From a checkpoint of a small mixture-of-experts model trained on Wikipedia: 5751 steps.
Below are experts of layer 16 (counted from 0) of a mixture-of-experts language model. Rows are named router (the router's row for the expert), up (a neuron's input weights, with its number) and show model dimensions 0-191. Each number is 500 + 50 x the weight over its row's rms, rounded and kept within 0 to 999. Numbers have three digits each.
After each expert's rows: a language model's description of what the expert responds to. This comes from a sample of Wikipedia text that the model never trained on.

# expert 33
router:433558563599527454492489479521541516410471499428537501543517600569458434504601553456477491552521430400576469473445488479540393469552504477459524485573453573489522480425522486500442452503518520625548603457510412507386497559613528517515506542543443476480496525510500511571504485547476489570488465495506525477529459525353435536527525448530534500467475494517525524510486480494440472551478421497545423493455556454517552476530524500456613403479576477537445519337407568508470437458459417541476592505514495564494501411529606505576542544560433485477529503490538523496483551467499566514
up1:418569487500496521559584545510483530629472429549377501516494533411506504461522439469508460529569458442514529414409530552481547413532533547480438437455422581409565550504511395461467461506531522481499515457545481572477500496516535482529449529645501495490426457561478453424439512518586495545521510529521611473472495511477511471586547474509517437461491466496407505465468525542528477519508444453571412426575481536630485529448547433438544471515517498605482532452463550474493509479405490524546502458409449528475567461589495544500493522490476462470612371488598522477504537522502497444
What it handles: Onset consonant clusters. Word-initial consonant pieces like b, sp, pl, bl, rem, expl beginning ordinary words and names, as in sp(inning), b(ooth).

# expert 44
router:437461454565424438492468436600421462513519481398501459555515586433551499483600520546588576512616491468464492489465389469576490594499543570369569525525502558515529464532516444433470438524571584557477590426549479582484498513478481470541559425544436557464521516563523580450502413529475522616520544530502519496535469511397472511536515467487487540496562527501532558415547534466536449494566450529513496486534575541545418533456473438512514422416539492511464491526532515492520502477497356491461506588552505465591449507527533431449471552534510472496505468379519479539486497439531483535
up2:464433515440516435445430459570396470502366508445541525536538506537507471444561624616593437539510394484458508466467498479571540565559519567444510566550419490486552533503420518488473485450588493465464503390509427541485456482492502549571484438535436517586415569507601436553497436485485456607458551550466476539520447547433425564414479502453526497426463461512442568446571593442405535492509448540569481490459535480553546508507466446507502422545566471488517432492459467544468451451515510477399495543510537441568452527493546469421529482462454550510491468494543454460497450480504533520
What it handles: Word-middle vowel pieces. Short vowel-consonant pieces inside words and foreign names, like is in partisan and satisfaction, ir in tirade, ut, ar, Pur.

# expert 51
router:457467511497517400502442421541477536538463514435471489526564585492536454440465582509446506508579512478439491469521489503506497493609461512443529578525429559468493483499558445478431470500498541428484558510593485541496468520544411442505459459580433532469457581463521586613569453557602593499565622542499515388523550568358496469540573451506541552494514531483502511452513541574472458582475440512533348452455456497511532451501526523527532421443518442517482527452482478484508448534497395495458591505453457492523413544561520543495546597433520422520504543467549547446508545418500478523
up0:449484537547477418514504427558465456442549450460532560570494520462566449490561459454509538507527533505516444417541503447452547553510528465484606536465498535422646509494511497550510514485588549517491501384526500538453480517475525524537556510446531489479420513469446447407583509471528597518496573504490452472562555474449561531453391464431591441548604445369399488600420539525501460487457425499546470532496469571524469470500522523459419414471512479572521473576547478531487518448376511492444499555515485489512470560492565457389462533493479470548501360547527565461538483489538544444
What it handles: Month names, s-pieces. Month names after on or in, like June 29, April 25, plus word pieces such as s, st, ass, res inside common words.

# expert 53
router:462537459593407430512491425517428514518479553430490437526536565453508491485467450450485528559549507498458424418450511463636433571561459514421543501517475556487558388466496449573442492467573541660503573563534428527454486467627456440568464489554448545405526505558515512592571451545471559493549507469471553462510477532450491474548500483499565533480576536443448529414556527556485466528580462424527470533501444525596565531586543460496511431483525460524507513421464544454504523456501444498465493529605511558556487498555562477431613503493496482484562473532483494585512550479512473567
up0:409426518642500541510481501514507511530465547482520471521541577451484409453513502532543581620538517450523380449564525496590519488593402498485531537478457486515499542495619478456514468519463528462507622476558493559407516430602488526565513458505504529448499557567463549531537456499462530480475492527466531463555475575475445506579492537459536600427492569468454540450562464459412492495500393453522380504427521473383525457503459429485469424498556517485492516535498628479468465465450416494381585575538510535511494470609505525516496455542533455457516486506522436549509549477495482521
What it handles: Table cells, closing brackets. Mixed tokens after numbers or inside tables and quotes: cell pipes, closing parentheses and quotes, percent signs, quantity words like much, little, enough.

# expert 54
router:474457450543450409505432443559371547436507430471469550488518523549511506492512514505492487632554519430502461473493529505545429480550472594436513492516529540509513386462536461412449500523564534536497560473579436503431507538567470479559459465548460551450487442551534593602512469573487457522529465531489570449512496538385464496509492449527505506515542541473526555450589499498492452541519519463512477509502472456625493503495557497581486385404534514511486491461422555493490476475469523487489572603596550564564451498562570566501659568565597470497603421465458512551530567521485499518
up1:432509414503553449312521509536479519556455486450462491525500552454475550517482516563475532503506549526394465475453531522470419479443546571444521528620457614493568467527508598479483526477473569489529542548477465470518526495434524523523490518388446523540435449423593522479577462436462525543576536551461530425441501553481489467483446458523581605529593541504557457454449456517536444616474482483442500535494519532461483562475470469500605509518481503521544488566498436519546443469400502467534539531475618496521468531443595535437483479497442409495512416545525531520530465458361525440
What it handles: Table cell endings. Last token of a table cell before a pipe: closing parentheses or quotes, name endings, and numbers in standings, results and stat tables.

# expert 23
router:422411418565478446495475456531429576557459520429506481498511627521581483469559544534499487549536549454539454462478486451551418473573516489446544513536439559460530459441422464467472463492568523539540555563540477521460475458558428465559453496553424544444439577534505566508513479550456568488542544585516492456493487532457441446501523443510582572430561546403471558438515493502434497504550465451540410499439559542643536500633523468443491447433542524522479488556484515561592453451457393424413539549596537509538438538516562454502574500510536493513576485419528502515527581510477527506
up1:444484468549452458496480437517485553465468558489454444526523558511539515414524416490501463575527514397412463471487525488495422531601587552481544525487506527461556482415455468549406500504511549595550605481663422599506465470565466484519407491548457613461433534588495537463505524544452534567542492478518543464533444534388497421500540446488543583484551641430476482485549483532471429571524472533547438416478482506495497489511529440547468383413540485539393567464481561438517441528487470454504497531522478581471418533564546505470518487447473498460545478503520450538519537468519445516
What it handles: Sentence-final periods. Sentence-ending periods, dots inside web addresses, plus verbs and prepositions of requirement or concession such as require, allow, keep, despite, lack.

# expert 11
router:476420427547451438540584414547449540482538504476485450556513478507511495398497446526519524514546572494531475477442482470557418519563437541478536494491578488458491440475479459443459508508569539586526574550589407485435425544548472517577461515477426571510473629542445542530642483549468557533552536528545554500546512540435493486556544568533538510444589614446527506473603552406417462524546490461521556562481493504494479467475489502594572483449597424518456427569529509519587429442474441474465512596568510591563462534540578504499474518432539521519525514491516542482502505494404539509
up24:378481449541550491506467510472490547570548545460408513582511563516462458581507438462560578525464490485444356595514519509445528412502523554509514497435538516517437429536425444496457586476564571587580481396538543574488447398508504413430419482463488503459465462533546440476498505498431535533500487412427490477489576516451551527520544458489463515495567461433587524525518586534550432533507504481566515539477490430496511434576483482505440485482518475529549469529565455413539466456545475478446599479496465594574448545474497549626483483489551530491481522451588557512464542431443567580
What it handles: Foreign name fragments. Opening and middle pieces of foreign personal and place names and nationality words, such as Picard, Bengali, Giulia, plus South, North, Greek.

# expert 16
router:476632443627480507450454439511520489500470456486474493611630605549552431390532411552476481582489494469468493418460508446456429504608449480524546399489412597561470516472556483497439528520565547568580616500482448469456454481581543455489485450535430510433493525544458473511547529532469597551465485503562539473516464548470461521547463476475534513461596502499501602485549524489495475497550562542483432483449400508572489493598527417615460417459536556548501488443529506514512453502448536500527522529463544477550512504556521497458547503483492490471588441500587445478517519504443476565
up2:541469450528499409504552330575454553514532556508474544593586575505499431449528545402540525511482528468511527497502445472506428536560416497406501471513518505409492506441491524482444445488516546507460484484503505493504490568663493510633492470529410439502465539487516476491447462559611544531532491507405522449491496475513532556448430471476496514488546526509544536593521455425489534467540537560491440492498504546461532523503454532482502521490472540532539561622441483478461488444507534555507524526627553554561412448446503363519536555567493493410497405544493506472555506416438446607
What it handles: Determiners and quantifiers. Demonstratives, relative words and quantifiers opening a noun phrase, such as that year, the same month, which, several, two-year-old.

# expert 32
router:466454448585428440447455492552458494499473490466465475537527620472539484452510508516529517522471484484436465442476547486536460547580508497445554484579467546455478449524530485524534457452545527514526576523508406530429420526544419523599498431500421493385486530552462588539488495547494544542598520527599521392510503536452492534485501475539641506504541569407599571471529428489435454531569511456493417463508465507538566496522562522498549441497558538491439479416446576468491449531532415490475583561543496564586406473493569560509551602570516471561626502474525451559531529466495496577
up0:517503524532388445542534403499486570497565449509604555524525465501599537468531444469525574552436578440441375377394526444508599489550486527409536367534442457402533482529471549445534522556444543504492468506563469470510510411552483511444470460475488532521494465574504540482547591536484494521495439425489504513539568497417433398616463516511531493506530522561463489533454490534373355473464541582422558507528566546499592504506527558474549446464485508503457487520482523508547474469508489570553472424449485491481479442485536478522466458451397481458494536484513532514502506434532487553
What it handles: Line breaks and sentence openers. Line breaks ending numbered track or ranking entries before the next number, plus sentence-initial In and word starts like comp, recomm, susp.

# expert 38
router:443527429573437464427461432574401519441450540462474440537541551507526462392506443443534559525523530428422456456429520523553455477541413506468556484535475550539527472519566502438457477513583594561566591454582461572491486476580449517547482415536431501396446543570532549580498446579472556613555558479559536441507466529464468516453508479507563538497537585455574549485598543536472457548509444472524438486494443498592486482540448443512503513469522507571461457430478529476495496458396530446456500550563494557500464467552547495443542492553461514565563474522525464508580616460454592500
up1:457382486518526462499623461491496495495525438483461587424489445527513527566477438516475510524559593566467534435507540509455487514471460502418478483538504563503499578459476524563406519514439486483457493487462462439523511478525451495509474558407552534388518433538465510525497533513461465595508438513509488466560489506483524402413488464526423547470603508553601463464480456592436438529601522596591505392495446560516446496465568463582517492573504412574553593498502514515441553521522494527450578512500558507592474455638546430551494543488480500509494464428577427552551569497464552569
What it handles: Phrase-final words. Words closing a clause before a period or comma, such as it, there, here, together, today, and places like valley, south, town.

# expert 42
router:470521490581500453397494519531493530487581435426506478517564455477532461470500520524509548496535542398461515440562524567561449512563462538498518429536542627463521450501526517452443525535530500555542586480483496543515411432521488442606476412600437508344387503585509547389550454497485505541516491555459541484557440558410551514566509469560560514513527522480537538537525448497445509523528447494491414482500489481548485515564518488595530450427500466428464530453489598502483525582481391459498537495579570525493440510453574513498535546525653503467558509434431432464541529476445429513
up6:519509388567485453539465475520438593540438511494518500557497649468471452437513539537506527508603537452562515444568414532580458520552409530559543484556470469482456498502527428454480511471466458566502509517525500490524426529486458439604530387485457448510541496436444478497482509417446481490579480534444504431503491553453481569478504533512551545474527580511410550566497531514486508588533443567496579469517570613539524440503548546444469526462595508509542563439442495417504432550491444560481470530554375535568402525504445514473485514487488516553461567568560576460488457362468576535
What it handles: Section headings, pro/un prefixes. Opening == of section headings like ==Track listing== after blank lines, and word-opening pieces such as pro, un, ex, ra.

# expert 25
router:425495479619477470569456446479418498525402550582496475575615479513583462488510459519575611578473515442491474496422544466535443505544491578421567502564507474476549567474536432519430532534526549501538609429517457506452463462557464518584505508547463470504442490528476548483481503531497616491571622523468527522514480578447470466524515524556491491484506582421488535470491529495470462504560462474496463405488531494516491555573520509576534433541469493511475505452496527473569491537542427492476410622546447566545438496498552456436607459543462416447555436429516451564519568394444573547
up1:535474532556473492514545481453471463460573510481515508467438553560457460500547517459489543528456582413570581465495479493531493490545521460452384538492435503524455494460561455535499486599505506521531456526491519473444479460539438568582472328528507474539414495510452540476535551663415498521597557517465602463454552492502485517553485422565536600487496530487488447543580553542473464505538494482455522482443525487486557459495568549514543423498511530491492508455370531440544514506419479522511449560484454497528440543635510604516487450459429493553546434382432430486464517525480491642
What it handles: Participles and adjectives. Predicate participles and adjectives or their endings after was/is/be, e.g. based, built, listed, cruc-ial, organized, satisf-ying.

# expert 15
router:458446486605454452525494470551436588481493461459443454508544559514550466503555478465508548556600511434478428460467523468572471482580507536436536462540507542479559439488559478381476480463561533535554587525543452546440513481589463458582459519558388558434491531525493532504532503522455572577602470529507539408533472525430504470473473480509615555488546593438601508400528581530465467506522448513624459540491484457579577534572540460456451412482555436468462534511427539546533505460483406477487512556535571541559471493552584497469569535586602521479548488474501450548533505537479540543
up1:549498504482497494437460479491416531494552489453501337516494541473432524595506544519483578590476559458436470495521550496585501474483525542427509464469460514513433477377523490486453463615529560447420501592478456524532462446438499485499436532437497588516388558546510514539539485573570510589491469459537481457599418503495503420494481435523550472504490478533613493450529554573496423501482465562579429513507475478507508534454493422625509438452467458567502533517567553482495483511528515548501468528577408564554540557536568406575548597471505579508546472478566557482554602531522483547
What it handles: Table cells, abbreviations. Digits, spaces and cell starts in wiki tables, Thai script bytes, and abbreviation pieces like ed., Note, ad, Al.

# expert 41
router:512519526537409459508523449525450486439499511524550477560503645505547500497518464561500454525651539429453428426502555493554405566477494503504553447463493519496543472405554380500476472497546532458502583495526511555550491499559530493534461395529423612409500542525502574626496509503511519545478523576455525476529475519475546464572526408546500510504543578463510524555609543541468417497544437505470500509538560510617490435593540526587513399464561473563425450453496532418526447481480492446487556533568527523520445578484517529456528594474458515487601546483504417528476481427489544534
up0:507553546452550410461480470458443494580432577402539596545545473485555492468453565515488434501486555511479553443422512476493524459482574548475542410482434490501468482475501503485570566491427393575532576507431514529451525537603555451467473538550508534524545515528346563469472509484487465548473518455531518527530501580507480529422553492574499525553503450485485515440564553464544493490512470518466446616476515500518563569565433555439420464523525573424526527481501499495460520383570486522502490524622473453513527412595509487423499445473521522553539597398598399553454515477515401472
What it handles: Plural noun endings. Plural nouns and plural suffixes, often after numbers or other, such as members, people, times, platform-s, represent-ations, church-es.

# expert 45
router:444466512594430416531474453614418533404433475493449487538507570577549495433516532545515606591460490501487481477477491416559449516549439542488574474554567517482536409520512410506387490544577501512556606508623481552461518499542457522593486498528387545443475581495508530518482493481509558511542558526498508438544486597425468468498485536595564588440523542498517561526563519539460397451551458448476435466441529530564491513555486477516488487427545572446511393528434584493529486486481464410487566499506559534522455497532550480384551463565523536565552536510491516496512527517480558524
up1:463518434539434459532472457497454576553472496442520470511529504497522513404547465540536549550554568518476479469506601554536450538518510473405558468524484534496599445398543409484458390521477504536527651494566519523467481459527498451516514493490488520409488478562497511483497584600485512548631434546491543477566537562378424454554568454493504526386574526460477481481518511528518474564510413558578467396497470507573522412552517411516477451485612495516450521472498585516559497436561455518483477513548529588520463485531623493552552545496455489454561398482533508486536550439477537466
What it handles: Digits in coordinates. Single digits and decimal points inside numbers, especially geographic coordinates, dates and climate-table values, like 42.35139°N, 1982.

# expert 47
router:471525502553442450457433431503460554362543584299511477518458550447540475484503462541571448570478529433458473425514496509498428419520404530481540468508505526439493494507477500476437550504597504594581585552516489612477500593530477485554452417554410506460494543528536547511547546499489539510572520509507540456523411541499497473489541481490496546442494591474534490446537531511481420513509538467515410478441519482553508485535495464424472431435512484485432523380444461416450479500459456436467446560526532516550433461543564486437543547501472499562582438460577489486508539401520622513
up1:422497556537487512518484458492361513542494533525404505482545532408506471521603451452512525522504551485463373452487534544543540436445504478471518444532446556611558368559473523531441473532450568531523526467547471448468485475506533527482490519376459505413479551527570540465496507500515537510491505500463488396454457458504367536493437499492581582500565551431512485539471530564504462610523524575466476522438478448566489533493471484541474556471551378534348493509448491519463511491458526542505547466449616553510498463470453395540491496445468458543503463513406466519525652523444516496
What it handles: Commas. Commas and comma-like punctuation ending a clause or list item, including ")," ",\"" "—" and ellipses, before words like and, which, but.

# expert 62
router:469470472554433403499465499637390503502542498476460466536501585558591454473569509498483518592524534462495411455480513499542457482569522596487617435531527588444486451507478476498422468518566539587538670467535415509437490549581465547512450384518469525522501522551470559504564435553486584542543483499489490489581484575459462523536507482521501596422590567484578594463579557595501493484532444471550456490457502529488484546500515479530539488449522431537469476509442489463515479466504444399437536527511541607586486501503513542470485582476443445497530465492462482471489521502389500550
up0:418504460552456519465462551444446390497512475494454539522477512464497497453563493365514549590424534429502480414433530552539534505526461497480505492585575623549484500550559514478410450462511550464492595476522537563450547538546558406462436526464483536517503539504512508556565531458443551549466574597562436535473560509474467522574568499470552499504534496530503542500576502563389517513622505534553492450496465514489454568509502525529521504422474564549376490442553489596581470497494502575538409475590493436508496509593526420513522509551530554556576549406437509452564429550454459475
What it handles: Year digits and periods. Digits inside years, especially the 9 and 1 in 19xx or 18xx, plus time words like early, late, during, mid.

# expert 40
router:482481467532488372430538462521523564551468470466495464538509543457586496426539544467557500595474593421519498436430587452486392560625475531496496491542550571542534500510474443498444563493570512556578641518534433489469492549548489529543436443500404635463460528529427583483550507468489541490540467500510541453558477602462483526569531458495533567518551630481538511435503492562532477488523465509527427559451390531575508534539480461450486497513516500560482470445460507477552485478465443415467527529484538511532442491566585501511606522492517429572606475422563460547499535436492504532
up1:446459451554457516482386434566481534388466468418460457467553550489508459477456440509509541530529448488479476402471552470516491462498431541433506563575458529462499518478500376485476528519516517533557570508553459484516476389559425431549402521502534540483473519656562560505496451523505581488550555584450454451517480558431489403475404466458572517426471574454506565540589490485458442569499453616543408527449517552500494542498549464583566443489622418487414510514444558490494470516482481542479513529516538498578477487503548459503567493519477441420544485479489426466455594507446525513
What it handles: Clause ends, conjunctions. Sentence-ending periods, paragraph breaks and heading ends, plus clause-linking words such as when, before, after, until, However.

# expert 12
router:444484462551425410489497435546485465539450552443483487514571544472515508467475449474517581548545509433431443471440493459581481536609472548422584429572508530455521490474551480554433472486508576582533594548527432540457504415609517495600484479547418537473449532534548564585549525584470572551534572571553531430516458536459442495509517439506582527502533576487618516432500538498457497508575413478475489505471517573558521547540577459528534438490530426508403491380447520488507426496503468477496549548453490558544429493529607454458635468544494462489551505446503488493537516455462520562
up0:520448431513437503432513434506506469562468465483520611552426475495494431436580519502549462560503591452410577465500531403589538611473497456526482545500550511428524515513463464515532573559599549563487568453486437437461490514517510546515510452476495483506496615542509533478499527477481510465479511508479505523466544474474477413521566416584526547508457552512575517482534500529462445510583406479482488466386510507492590409554501483441449313453515527508452481470508527438522570526559470566554463529597488504452424454483564368479540481544492497460615528423550516513538573474482540421
What it handles: Media and institution nouns. Nouns after the or a in running prose, especially media and occupation words such as television, radio, TV, national, crew.

# expert 28
router:460496513587508481461479425509452534558550589369448443529512618444593436475542438451538585586651526517517484423492582485534427473596426531513552469515465555486561469465522469478399511547493529519524594637601488517503452462559436510494476480522464468436515442557518581566491454519523518541559492569480552515540419531394499492505540500517563576473545532442532549460543514538418452529480450496473419483497472517548487501547504444488526467503525479505544453500505591488519462468507452501451570581547502534529460460557654564512473542533443459527538494484463505509551498478464552619
up1:542556420579500412445571582447537539525535492507490464443448493438540483355524632497558492529498529475461443503475398410561479537520489558465422517560529440429540478476421526558497651526471459499466561524497514493551460435490595601461450439476501492505516480529393571456507604595476482483435479438498481533589530560502532502413475418480484550480437464548518550440627573468378487564527489543466512478511546493540549526547468529491488488549457530484466605552414471478523545492493483533490504531540495547469470424494541493583528537464460524540517484525574431481499508424570499469
What it handles: Space before numbers. Bare space token before a number, usually a date, year or score in tables, infoboxes and biographies, such as September 23, born 1973.

# expert 2
router:471498414533464417519431464588433520582452499495461491545491574465561443412515489503493535561503455523516440427471518503551419541586482496501591558484513587468525520530493451531420488507536609556581570549542443584482383457587439423639500452545476502449474542546499545465507495586514545552588461488468490483505541541454463462481479477514522544509560506426525545447541497512462498515536464484537493480462536598542522530564499418517593485489553519506442552482448564429500521436393436429456514528567525525566371485538607451537587464510595491499521502459508392564472552489517495556
up1:415487491564455450454514454494473563495562569428442445440605569563521512502560440529488561559553497459435449499483591408526445482523509598437500463495480548495529492445513416467458527580534552537467502496569492540478485514507552499451468401562488576465481498533561628485498521493461549576550586572511550509522434571400432501515516493512646499471527517444583467448566546518444483550570475483534425409484460493542491441534549454515504332450579517551467435425503600495561455477457494527539529497554543509561555528528552512511571566512455444519566458460488453486557542504518495567
What it handles: Title words in quotes. Words inside or opening titles of songs, albums, books and events, often after a quote mark or table bar, e.g. Best, Love, On.

# expert 56
router:483406504555492433488488477444505594496498479434466510558609516506564494432546470567576569511512507434533491457541539537612475520573503582440537550584565511490549540474501468434515580540514578614511569533551481564532535404539461455533484449508438516470496472609468590592494535510495567550585561516516500418494468550433496515486523450492473445467558578439527536484522431533537524506537519450516415435476475560601540514554515360589552406477648478540429510506499578455551473485564484503500543481520505532545407499496499453456517467553453509471533433431515528561518488439453557479
up1:425418506526541519507581584607528539449428568444442480456557542472549543412573531510525496529601557524512510423568617543509568524531546495434519443511537570475527455480448437423594509487481478556501516492498462558490553465527461588486541463579419463499548490423532573474449535560549429520525442481570474428552547502416536453462570415457472518540514500525517592427498472545512504484463578465558533547494525478481524502530539518404541524561634468538565555513506541562562507518534457390477530469564448480577403450455528443362569517523444467534473545503504496516530472571486456485
What it handles: Person role nouns. Nouns for people's roles and jobs, such as director, politician, author, brother, member, and endings like -ist, -ain, -man.

# expert 39
router:436491445482417383482450450515463532498438483518417506480569502514489462421487430547499466570580502454520465422406550471531433483575470555465571547490554534483488542518498433497445536529510578539555518553583486619504433468494528491585408444532482491453503505555525544436564557568474577524495455474465558477518529545421514475457534495564547523472455541491457523468545431501389418549574409468551444519444493535529485481507510372603586445461599462487431417435470537469512438488420473465498453536536524607511438447519600511490521521486484498484494427469537506528470606435471491597
up1:605481579460490535459505473551511591534470441482369533498558460499482527595391495411481536530547597518476457506460537514436513458461560419452581536615514464496496463536499446555538458561458518610641510502452479507446471482481472516514501580464498504450468545528565535453527526519419507507503563570510575528524530561463509477489545562598461476529500523596476508472482501555505493492547481494589511522352506509495545547579551506545395487503559485650512539555482519511545507445538438583506566523521461551534440521464585523420543558413449520541437485541533529501478616497526531519
What it handles: Institution name words. Capitalized words and final pieces inside names of organisations and institutions, such as Royal, National, Air, Legislative, Broadcast(ing).

# expert 20
router:433460509604476487511492475572508522484431432447478496500505544478590446510448495503523516607553504489407462377457553489580491453620489530438526497607531511457515492482451539434431450490569542497470619485575427477452454571506460449500418529508430508481488475552522507517542408425493505544535521555530498513479374552413474444526427430574507507522550534510540528448492489552452434521534464528509483553446511547576496492550520497484489442523644526527470501521472514520485445495456449496428596550506453565494470488498572483470507560611418433552562514470465458541557538543327441486
up0:508578552583491482501568523552619519535492550452444534437542523358600462449460510462513522557498575466434451508463568468563511397574501542471530488511397537496495498486513458440498495530443424470556536508540507558497517497453457433584543566486435488434537546482521443445448475554382462583561516447452492543559474487515495484445489508583541562477576494471478448520474489524447503436507406507513518396468376503474458369466499414561525492524463437543524420491500508544519476545523436543430472460480500528530459547492523532637498569561500402528477494559506538560615515484424551543
What it handles: Infobox field labels. Field names and values in infobox-style lists, such as Died, Succeeded by, Coordinates, Genus, Spouse, Distributed by, plus year digits in these lists.

# expert 5
router:470513500567457474483533458493437545465484551456493514469534591443528500393513464514537470558566547462468447450455517555526447541590506523442555521495589602524495438542558469529390483524590604557511576584524428563514440440617452425592456468518443551439502533516538565531570456547465591514564461565491562495492494541440471434489518468549555544462516551408518507426558485483447442518533499474611425522517478561545531537579556380525568451497557460503450516521477547530549475456433429405425569562532512573538398473538554509484617529514529491489512498505471483504521494512492497571
up1:475471498551435449437504463547476542581526490497510386550556568491536477471475459517522500609492566487494444439522507493589420588521566526481559455542482488506636446511472397478502592574488515565510482504567483522438468531542510544561523482471440527490456536537522526574485460573457533543572529529503514439522478550452557424492527434439501531431532610530531545469484614625401414531515429480494488444533531546557494497577524490532571424490540500575448487433433602489497444438462514507440531562476512535562429479488585534425517484539493491435545420462568456478523502460353550539
What it handles: Sports event names. Words inside names of championships, races and awards, such as Grand in Grand Prix, World, Cup, Championship, plus digits and name fragments in sports tables.

# expert 9
router:496483487506440395504491416512483525546502537504456420421501501444539481454502515555565613550574525490584439487546582483549474502518470495495543455559508624439566461466471443472404479476571521553559600469504447493473559561572425502531401469546422568446445560537445500463464474537454539577595440544461511426498496535438498454540543457580528549473551596471519555445543538530468493474532491464467402512470509556455533505507487458601519382464536567564512405451514581467490448433469410403451611498499539572552483446539552506542498515419471501540541481443522503491520542486473465579
up1:384399423530472563482529543542474517596381403509462515529478578467487516376561512419459482551411511546464529531533563468548411549518484577570551505478458483478601477433496523512430482485534508459475505471593561514486549545524509488480483534584553553519501511542509500545539542579476495516482512459597529430495428525479575561410495520611542541414505484465507529448568605448513450509593462508469460522515570414541558533484485460430527527482472434519484453527535465468459557467556425473500509461435565490533432446535493473576527470490516551447535535515569519545543513333566478581
What it handles: Name particles, initials. Surname particles and name-internal tokens like de, Van, Mc, Saint, Los, plus periods after initials such as T. J. Shope.

# expert 8
router:407444441616434480476454485473455571428434501444474458478570521528549447509458411511439505572554531480561480512528527439529393482537536572487535574540523492475510421509527426406454514498576528515564570517557448485507543469669503521508492529514480513490462560526544548531521465618488553566541537501486520488557493502362550477574541478521572551461536535528515489435591511561449447535508464496455489542468502470595490500552515515573537402443570557594556493500418566486498489442480366420533489610531512503580467473517566561463557573480458525478583491510465495541510494518535438465
up1:544533546522495538441471379458452516494493494569484495530625555553493448522458549397410506475471590546521495453395566526588523553555410448525486463546452438498498491559426440572542544468599488516615481531559422495449526504540470533502541483601483557491563536494452552516527506551447498557465526566585498412543482511414538482520506538498501515530516542538483555487533503455538459457490513526407489541561487565428479521475534526537547423504486503581442551577452526476507439468492433555513453518493467628582518606546512542617587454445520537431616511551494443513581566525478517478
What it handles: Units, symbols, formulas. Unit abbreviations and symbols next to numbers, such as ft, km, cm, lb, ′, ″W, and the m in g·mol, plus chemical-formula and code letters.

# expert 30
router:455459439498468514491470463598427520430520530508530456501612555545542472449467534548520525652488559433431468506454494457453482445549481532422568467513483553506493468473478448507456494553515563522536627502548447525460453485547442489539445507549504475438457468550576543477557408470462627559551531511461559435487553561531456475535573437622491529440526499508521525496608504507426495549501432571538476418441417580442553522555548459374476530500574507526485478444419530487460512416496433448508560526545570512555487519548512596535503579401483524439527451441413466545545502499468529498
up0:474406432534462491529508609515513564506520378462569416469505510520526596414561541441483488571454622418399427517467493465428540485511513497485519553432483448414478448468537514535494514575466518577486507479490509501536470493497608511532414461414555478485441566393468485454587464524453430458499503510548494494480509455490501420455512494457514560517459591486502484554483481534488393501594393604587395478486490602492554481522522449480452494503478427409513503443574646535478508509451491582438557477428486501539476475498511541552496540513424422554497483532530477500505450490465474444
What it handles: Determiners before nouns. The word the, and other determiners like The, its, their, his, an, 's, mostly after prepositions such as of, in, for.

# expert 36
router:510497420552466397534407406498481578459459430473425531506505507559566426460521510487510489622570556424464436458432493566498468491586431611419564502536553515523510432449530495441460519477542506493543609453547506563450484499510452460524462476510396542503501490528482549522452434550448479551555523541554518499538485583371492468463516453519576493495528603508528542425549490496507459508545489507539533537515488522588536502536564451555501355492530569519494447468410541528544471564488493516515593576549540526563444463561563520574609594547626486471521510465474514525501574501460474485
up0:500534440574477538440529469503482476500416497500482486488502481476440465472463522442493514494508546407429515516488546457643466360465567546475591562493491519559696425500428548479431483489533514474541534505549515464598450491525433525470459513502503447460461480525473401572542625558482482466518534516546455443494445540474504476481574391419542471557527517503430456532545486497494584453421503516459473518540486453518597463486500566520498499537464512509443479425484541430547541475573511446550499528413578584476429477471508450492512457468516344450479510551586523489541480493363529512
What it handles: Table header and stat cells. Table header words and sports or election stat cells ending before a pipe: Standing, Site, Votes, km, and digits.

# expert 14
router:393487481543468462436456460507428525475506444370562527522543610519526491465523463531535598527479587435517462500399462462536435523592498506436549499477526554494512608491497436438423505472581516517520541517518494509469569536558471522595451480458467522482463439526559513560533438525453543550618573503404460553499454553373469519440487528486557563489495535470510586532554456545486475587483501506585508496436505516517503471547585447531447479481569531480432489485441564519525524562495327516531526572486549515552435484506618506506555561579502479516519466490534527611489551466402533512
up0:493518447487574504471486446518456483568521530441543515417555498552626571500419525458439551514458473503549481540468474457547475500641516527448514397550513442413511606498491562475521508540566434592463495445498481566478572469444573529512489494430506475527492586523555532483493596515500599485584523506544592522558432538426525505474582484520522493515500539597557475514535499498440451533455464462510517523474563633532402462515486445429453508413469472467471537588495498476431491438472453533512458611462453422522452549437491442498524481532583434448464558585539466577528490599489482597
What it handles: Mid-word consonant pieces. Word-internal pieces like mp, yp, op, ph, ch inside scientific, species and foreign names, e.g. sympathy, phenotypes, gastropod.

# expert 6
router:438470447575466534481516500560456551445470516363485393557516562564586464518610514465466478609489480469545466427445564542467415547502545513479496448581462556494521403482473474482431469541543488533494525532562474525442485461545500507459534437557417585493453554484556523552515476547543572522565542533472548470545472590379527456490468495532516570444551580441469515454512480513456526501543445511517402446538532568507552443558582554523475498505547535436410556492496491514509445497623460493504519464567483563591422483524531468492578560547377442535623440436520483555515534516502546545
up1:539571455574505504527547447486481585526498534408486478616526528538503480511505444469494502522491573535525452472564491561501477602493510494451553490453486504497517455498491427460402445482553465500527519507536470426513432477551597526512569533563438512547491477509500478515443569441475490592514415529519602414519388584480433462518482528546475490388553477504415565417579518536493451478502410488536436476586495562512513509466523523383453416477483490513506572485415442383497488431497545436400506512492437573595472412474452504549546409530502557518580538470435415518524442427554576469
What it handles: Word-initial d/f letters. Single letters or short pieces opening a word, often d or f, later completed by the next token: d|ressed, f|estivities, F|ahim, R|ock.